{
  "n_layer": 14,
  "d_model": 128,
  "n_experts": 256,
  "experts_per_token": 4,
  "d_expert": 48,
  "d_shared_expert": 0,
  "activation": "squared_relu",
  "moe_layers": [0, 1, 2, 3, 4, 5, 6, 7, 8, 9, 10, 11, 12, 13],
  "router_score": "softmax",
  "normalize_top_k": false,
  "routed_scale": 27.9,
  "balance_loss": 0.0104,
  "balance_bias": false,
  "router_z_loss": 0.001,
  "router_bias": true,
  "init_std_router": 0.00684,
  "lr_router": 0.00106,
  "vocab_size": 1170,
  "norm": "rmsnorm",
  "norm_eps": 1e-06,
  "tie_embeddings": "early",
  "optimizer": "soap_variant",
  "lr": 0.00511,
  "beta1": 0.95,
  "beta2": 0.95,
  "batch_tokens": 131072,
  "seq_len": 1024,
  "train_tokens": 490500000,
  "steps": 3743,
  "dataset": "wikipedia_en"
}
Below are experts of layer 3 (counted from 0) of a mixture-of-experts language model. Rows are named router (the router's row for the expert) and show model dimensions 0-127. Each number is 500 + 40 x the weight over its row's rms, rounded and kept within 0 to 999. Numbers have three digits each.
After each expert's rows: a language model's description of what the expert responds to. This comes from a sample of Wikipedia text that the model never trained on.

# expert 61
router:546453460459449534508454465542463456462451464459535545537461481460460542542463545462460464532543533451528537542469552464535466541453463556541529457456551538454543549535527458475457548446531535544537453449546469537466447543457458466458533543538531552543532549540535516468538537460548543464542461539460539465541454542462459533448544457457535539536459532461533467532459462539540464462470
It responds to: Degree signs and pieces in coordinates, ISBNs and demographic tables, plus ame in same, n in ethnic, ren in children.

# expert 7
router:544460463462451537513460465547458460466453458462538535538454476461461536542455546455458455537546537456537541542467547463538464539460461535542535468456541542449531546546534474471460543461536539550541460454542468545455457546461459461465543542540539541542544534543536522464537544460540544455540460538462534459541458541456460532459539452456541545538464546464546456534462459532542461462467
It responds to: The ate in Climate data headings, blank spaces and line breaks in tables, and word-initial pieces like f, J, ex, dis.

# expert 64
router:546462457459457535505465460544464459458451461467538533539456484457461542544459543459452461538540538460532543546464545464539461541456458539549535470463539543454540539538534466470462544458537535551542460460542458548461458543458459465459539542542541544544544536546538525458541543461543538459543460545463540460541463542458458541453540462463538542534457537458547465527463460541544462465461
It responds to: Number tokens like 14, 15, 4, 9 inside table cells, times and coordinates, plus word endings art, ife, ake, ight.

# expert 2
router:542462460462455537500457466540461460458457458465537537538456472462459540545456546455454462537544538459533543538462547463535467537459461541544533466454541546452537541545531466475458547456538541546540453458548465537459458541458456460461543542539536539542541532544539525461536535458542539461539461547465541461538455542456453537457545460458542539535460543469541461536459461535543465456459
It responds to: Word-initial capital L beginning names and words, as in Los Angeles, Loch Ness, Late Pleistocene; also some Pr, V, G starts and closing parentheses.

# expert 11
router:543481457471450541496454460543467461454468468456535541545454477463465535538453539468463448535556535457540539543476536454535469538469450533557530472453531533457537541535529467480456533458533549549540452453550470545466452551466462455457541543536545544530546538541538536465534534450529541472541460530472530454534457547450450546462551446455546537545465540469538454533470459540542454456455
It responds to: Second or third pieces inside words and place names, e.g. sat-ire, Birken-he-ad, Gr-and, in-st-ance, Hampsh-ire, P-ark.

# expert 39
router:536459460468454530506468456535456460462461464457540539529462478460452536544452546451463466547549542450523545535464556462549474552462454539536543466461545531447537545537522459475469550459543544555535461459543474537461457538452465460469541541541545537538548537537543520463543518460546541465529464542470549461545451550458459532453546463452545543545455545473547469531461459545537469466466
It responds to: Periods and sentence-opening The, It, She, plus heading pieces like Spec-ies, F-inal, Dire-ct-ors, semicolons and en dashes.

# expert 29
router:527468465470457527527470469545464468469456477460543546536447488460458535543456541456464459531539539455526538547468536474537469553464458551540540464458553545462529543555539473469465543465534531549529452460531461538442447547462461459457531545544542544532541528543546525460542536455530533462542454538470543459554462545450447536440542450446527551542458522469558466526469457543538464462452
It responds to: Final pieces completing a word, such as ater in greater, ian in median/Brazilian, ed, al, and trailing commas.

# expert 23
router:539458459460457538494458469540460461458460462460537539538452474459462536545459548460462457535546538453528544542463547456534467540459462543548536467457541540451531540542526464463467543461546535546546452460547469538455463546459463462461545535543539543542538530544537522465542538452540539462542460544463543463543456543452454538459541463451542539543459543463541461533464460535541464465461
It responds to: Second or inner pieces of common words and lowercase s or S starts, such as J-ourn-al, s-eries, P-res-ident, h-istory.

# expert 17
router:546468467466460541511459458539472456461457462459539539541461480461469544543457538453459454541541536452531538548459548463545471544459468542546544467457532539448541544541529471473454544457545529537543452458551457531464458546457461468464538540541540542539542538539548520468544524455542538463543461544464540457547455545456458537456542456462544541529448539456544461537464455538533467461461
It responds to: Middle pieces inside words and names, such as episode, Garrison, Norayr, metrolinks, Falk; also UTF-8 continuation bytes of Cyrillic and Japanese text.

# expert 74
router:547463466460476527520451469542454458473452460469545532535463474452453547543464540459456453535536541462537551532461538457534460536464459545542535475447536536457528541538531478470459547462543538552543455453536462543451461537451465456462545541536542542536536537544544533459530543448547550460528466541460540461549456547456471540452548460467540538534455543465542460530462453542539471455459
It responds to: The article a and word-initial A or B pieces, such as A-irport, A-pps, B-owler, plus year ranges like (19.

# expert 32
router:541464463470457539513462464539465462466456463469546538541455474460461544549458544456452464534545538458529548542464544455539467534458462542550531469464539542456534548553534468474457543462547534544536457460544467541455457550455461453460534544543547538537546536542538517462546536463538535457543465546457541459532461537447452534452544459457543545536458544464543465528457465537535461460462
It responds to: Into after inducted, amily in subfamily, and fragments inside Republican, David and University of names.

# expert 21
router:525470463465448544548463461550456472472459459455536535536462477459462527542469545465453453554547547452531549540471555463527473531460434542517533471461542554467523552550527471479460550461540528535548453460532476541457459525463470468445533535540527529547554533539542515460536530458548547468539480536458562458537453551450461536462526445453527548534458540474555443524485457562540460464458
It responds to: Word-opening letters like r in ranks, rankings, run and rights, plus ordinals (first, second) and year or number digits in sports text.

# expert 72
router:541461458468458539504459465532461455456465463471536536532463475464454544540451541454459463537551542465521534544463547448535469540457460546546535468464540540454530549542543468475458536460537544550543456450554459534464465549458462455459537534539530539538554529548538528453533533458538546460541462550465550466536454539452466548462540455453539535546453532466545468541466452536538458458459
It responds to: Single digits in table cells and infobox field pieces, e.g. S-up-er, Confer-ence, B-orn:, O-cc-upations, J-ameson.

# expert 19
router:545466456463456534505468467541466454461457458467543540541451471461462537541461545458452460542544535452531540547465546456541465538459451538559533463455538538453535543548527464474459540456537540543541452462542466548458460538463465466460539538541541539540538541538532529458535538458545535453533460540464542464544459537458443537453538463452542535535454537465541462539466459528547461458462
It responds to: Word endings in biographical notes, chiefly b-orn before a birth date and d-ied after He, e.g. (born 1954), He died there.

# expert 62
router:540455463458457537510460465536462454453455462467541535534457474464459539539459546456461463536543538461535539544468544461538460541463460545553540458463538541457535539537527470476458542454536538539540458459551467550451461545455457454462538542541541546546541540534538526463548542455544538460541466539463536463536456542450453543454536458454538539543462542461542466527466461541539466459461
It responds to: The preposition of and sentence-initial The, plus mid-word pieces like Manuf-act-urer, pol(itician), Cons-erv-ative, ar-ch-itect.

# expert 41
router:537474448469448529515452457539463452465469476478542545529466477463454538539476546463443462533524544460520533538448518474521469541461457548551541453465540540448526557539526472459456527445548562538544453447541460529453466534458458471460535533556548545557546526539517530440555535452537545477544477555467535458546449539459449544445536469465547522538445531458543459521472469536549468466464
It responds to: Single digits such as 6, 7, 8 in scores and dates, and pieces inside names like F-ren-ch, Gothic, Becoming.

# expert 15
router:492473461491490494444359508532490418476446460436511526527472412492476532531511545470476491510572519503504495513495516494529491511453482517507528448467561506486569513546527472417522541391496584527512448487514468496450486516460495450479555594517511504523503534517493622515515508455546528456508493538498545481547433563491464526490532512495530503566502526437500482579485490567516474467496
It responds to: Closing parentheses after years, country codes or units, plus commas, semicolons, closing quotes and brackets in lists and tables.

# expert 38
router:546456458467451536501461467546464462460457461465534533539455469458463535548453547461458462538545541459535544544464543460535465544458460546544533464452545546450536540543532471471460539460543539548543459458545461540455454545463462455463535535534538540537538539540538516458544539460537536455538462539462538461541461540459451536452541452458536542543462537461540455533462454534539468463456
It responds to: Inner pieces of verbs and stems, such as g-ot, re-ver-ed, pol-it-ics, mob-il-izing, Pre-ced-ed, often in career biographies.

# expert 40
router:548464468462464533489459457548460456461461458459541536537455469452465544550456545461465459536543540454539542544470534464542465540461456543543537466462541544449533542547535468465462542450544537542537465457548458545480458540462461465458538539539539544545543534542533527453539541461539537461543465536463540456545455546455450536462539457459544542537460543464539460530459460533538463456462
It responds to: Words like yet, it, him, this, play, season, and curly-quote bytes closing quotations or before dashes.

# expert 12
router:545462460459452537509461465540463459463456461463541535536456474459463542544463542459456460532545541456529541541461545461539467546462459541545536462457539541456538540542531469473458543455540541544544455455541465547460460539459458458461542538539539540538543534539538519458538538460540541455538463541460543462537456546457454542460543456454543544541456543463542464537466458537542467462459
It responds to: Single capital letters starting surnames or proper names, such as P, B, V, C (Pierrakos, Vecchiali, Building), and some list commas.

# expert 59
router:540464464464451537502462466537465454465455458463538541536461476458459541540452549455456467534543540453535542541459543461543467542456455542549535459454543542461534541540529469472457541455540530551542460459543465540458458539456454463462544540539544538537538533539536518461542536457540538457535463542458545459534455541453453540460544456461537545543458544463540459535468454536541462461455
It responds to: Inner pieces like st-r-ong and cent-ral, digits in years and numbers, small words in, to, that, and list dashes.

# expert 79
router:542462463466459536511457459545470464460452463461534536537456472463458544544459537458462468528539543448537535543460541464528467544464460537551536468462536536451541543549530472469460541451546537544538459456548459538457458545462463461465541541547542538544542541540537528461541538449542537462539464543460538457541461546456454541455547463454540540541457544461548463535466458538543464458459
It responds to: Digits inside years and long numbers, e.g. 191-1, 15-1-6, plus non-ASCII byte fragments in Hebrew or accented names like Bjö-r-k.

# expert 76
router:542469461468454542508455461545461464460449459463538537541460480461468538541454544458464458539541536456531546543457546460534467538466460543534533465460543540452541542550534468474461540460538543546542449450536465538455460541464457464457536548543538543537547538543535526464542543459542541463540464542469532461547457539450455540457545449452539544535459541460537463536464463536539459459455
It responds to: Table separator pipes and hyphens, 's in men's events, the, and pieces like University, States in statistics-heavy text.

# expert 63
router:543462459467460541509460462540460463459460459465543539540456476458459536548461545455459467536544537457534539548466549454537467541463461541546534465460548550451540548545534464469464536455535538543542459461541462542454463545459460463461539537547544538540543534536536524464540534457545537460539458536466542459540459543451451534454540453456533543539458542466543465533458461538537462457457
It responds to: Conjunction that and which in clauses, plus pieces like m-uch, respect-ive, Ev-ans, Le M-ans.

# expert 16
router:537463459458454539501457460543459457464453463466536538544457485462462547545454539456462469535538537456528545544465542457534465541457457537540535470463543542459537542549530467477459540467542536540536454459548457543457454545455462456468541543547542548548542539538536514462544539457546532452544464535459541455541463540452456536453536456457534533538455548459545463535460460532538459459462
It responds to: Pieces completing common words after their first letters, such as ite in Website, ople in people, ternational, ill, km.

# expert 57
router:541457457462457536516467461543459458463458457458545539543453478461458541547461546455461465535544540456529539542460541461537465540457459536544542467460546542454535546540541467472466538460538541544533452459545467547456460540457454456462536542538543540545539534546536514463539537460538538460533462541462542463546454539455460541458537460455544541533455541456541464538460459539542463462460
It responds to: Short pieces following a capital or initial letter, e.g. P-os in league tables, L-os Angeles, Vide-o, M-ac-ías, and ==== heading marks.

# expert 77
router:541464462466450539504462462536461461458453462464541539538456476462458541543454548463457463537545535462528543544463543458540466546465458539545532465457540546456538542545532461471459542460539535544542461463550460543455455545454461460460541544541541540541545537542538522463541536453541541459540465540461537460538461537452456544453539455455539537540460543462539462527460458534540463463460
It responds to: The ge of at age before numbers, year endings after 20/19, auxiliaries has/can/had, and parentheses in climate tables.

# expert 47
router:541451455477456560514465471553466456462443462465537542536458470458470542540459561448471454533530538467547551543481540451524470546465457536539532457456535540451529543552539473460448549455548550535528448458533465539445458541455460461465540559531538539537539525539544514448534535460537526469548474550469529465529475536434464532466534463447534537535468534462525469535447448530538464458454
It responds to: The article an/An, mostly in "X was an American..." definitions, plus as and pieces like ake in make.

# expert 45
router:538456458457456539513461467541463462453454458463539532539463477460460538541458543453461457538538536461534542544470546462541466543465458539543538460456537541456539546543530467475457548462538534542537456453544462544459454541459455460462538542538544538540542536537543526459540539458536538458532466544457543459538461543460454541452540451459537541541449545460545462534458465537536472457462
It responds to: Inner and final word pieces like act in Manufacturer, vent in Event, ure, ction, ution, ru, plus word-initial p.

# expert 48
router:541461457464455537507460465539464458459459455463536537541459475458459539543459547454459460534541540455535545542464543456538467543461462537543534463458539541454537544547533470473462539456535537541542455459545466542453458541461455461461538541538542539540541537541538522457539537454542541462539461543462543459542454545456457539453545457453541541538460536466543464536461463539538460461459
It responds to: Paragraph line breaks before headings or new paragraphs, and digits or capitals in model codes and issue numbers like G1, M10, No. 2.

# expert 54
router:542464467475454526515469454553453448455447476470539526530454485449470532547457524449457471533538545447535537543465535460532475533457478536521528475457555549463535548543524473474465551455534541548544450443553472536461468545466450460458541541544534543547547529538532531457541522454538542467537476549460549457538457554446459534452546445454554528534455549464523473546466460518547471454441
It responds to: Pieces inside verbs and names in plot or biography text, such as ell in tells, ind in find/Hindu, possessive 's, Sh, follow.

# expert 66
router:542460460465454539511457462546457460460451459459534535539461470465464543541460542453454457536542539457536537538461545461544469543463461541547531470454544538452535544545533463475460538459536544541543453453543465541458460541458464463462538540539543541541541537545538517458542543460545541462540466536460539465536460540453449539459541461454538543535458539465541462536460460540539465458456
It responds to: En dashes between years in season spans like 1966–67 and 2010–2011, plus odd word pieces like olog, ud, ra.

# expert 5
router:525463450463466529540469451541471459466459465470525546535465466444468537542451536459470452542538545461514543547461553442539466530463466558549536460456542539455534555528531471474461554462552535537544472459552446549470451545455472452461537550541531538537544526531535529451532540474534541446542463547480553475539453536448462545459541458456537530536454535469538458544467466540541477458453
It responds to: Word-internal pieces like z in Leipzig, vent in Adventures/Juventus/Convention, and pl in explained, plus the preposition "for".

# expert 53
router:537462458459454535504458461543461457459449456462543535540455483458458539541457544453453464540540540456534540547466545462537470540456460541546538466462544536451538544537531466472465539460536540544539462459546461540462457540458462462463537541538539544545544538543539520462538534459546539457539463544457538462538457547451456535459547458454540541540457541462545462533463462536541467464462
It responds to: Short function words such as to, on, a, plus word pieces like ence in Conference and ee, ague, ason.

# expert 36
router:537459458465450537495463466541455460458458461469539535540455476466461544545452543455461455538544537464535539543467543456536464534463460542545537468459542542450538540545528465472461547457534537549539456458542469540462460542451458456463538536536548544545548536540532518459538539456537540452538467538463542461543458542454451542452548459458540542534455545467539460533466455541534468459455
It responds to: Early pieces right after a word-initial letter or at word start, e.g. th-ickness, w-idening, b-oth, H-ist-oric, Ol-ive-ira.

# expert 75
router:545462459466452536517465459543459460461455460465544531543456476458459542540460547456458464537544535458535542544464545461537463547462458541542536466457539539451535541547532467475460541464538536542541460459549464545457457544453462464463539536542544542542546534541536524459538537454537537457538464542461539460540457544461456544454542461452538542534455543458544460534459466534542464461460
It responds to: Word-initial pieces such as re, rec, dec, att, con, O, 's, plus the first byte of accented letters in names.

# expert 26
router:543459467459456538502462461539455459464454464462541543540453482459463540545454540460462458538545545460543542540462546463537468541465460534553533463462541543451537546539530468473462543460541540541542459455544457540464456542461460464458535537542540548540533544539533508459544543452541533463544460540464542465543456544453456543458548457457532545542453535460539462541461465533535461464464
It responds to: Broad mix of suffixes and short pieces inside ordinary words, such as ed in enclosed, if in gift, al, ate.

# expert 52
router:548459457479443551539459478544466455470439459461527542551466472439457541537457538446488450527545534462538562548474524455530471536473455530530527472457529555456544530550532471474449540458540523554562455449525477545451460537467452457466538551546523525534562532536538530451549538450548537466538456539479547476535454540465452530453535468454529544534458529469531466525464454550544479462458
It responds to: Word-initial pieces sc, st, pl and Sc, Pl, as in scene, scored, structures, Player, plus clim-ate endings.

# expert 1
router:538460461463457540497459463546458461458457463459538535542458476462462535541459544457463458537545538454534537544465543458538466544457462538544536465460543542457539537540538467470458541455543533545539453457544465543459461542460456458461534537541538542544541538544540516462540539455540544459539463543462541462539460549452458540453540458452539535539455538461544460537463460539540461463458
It responds to: Middle pieces of capitalized or Latinate words, such as tern in alternate/internet, ublic in Public, ix in Mixed, iet.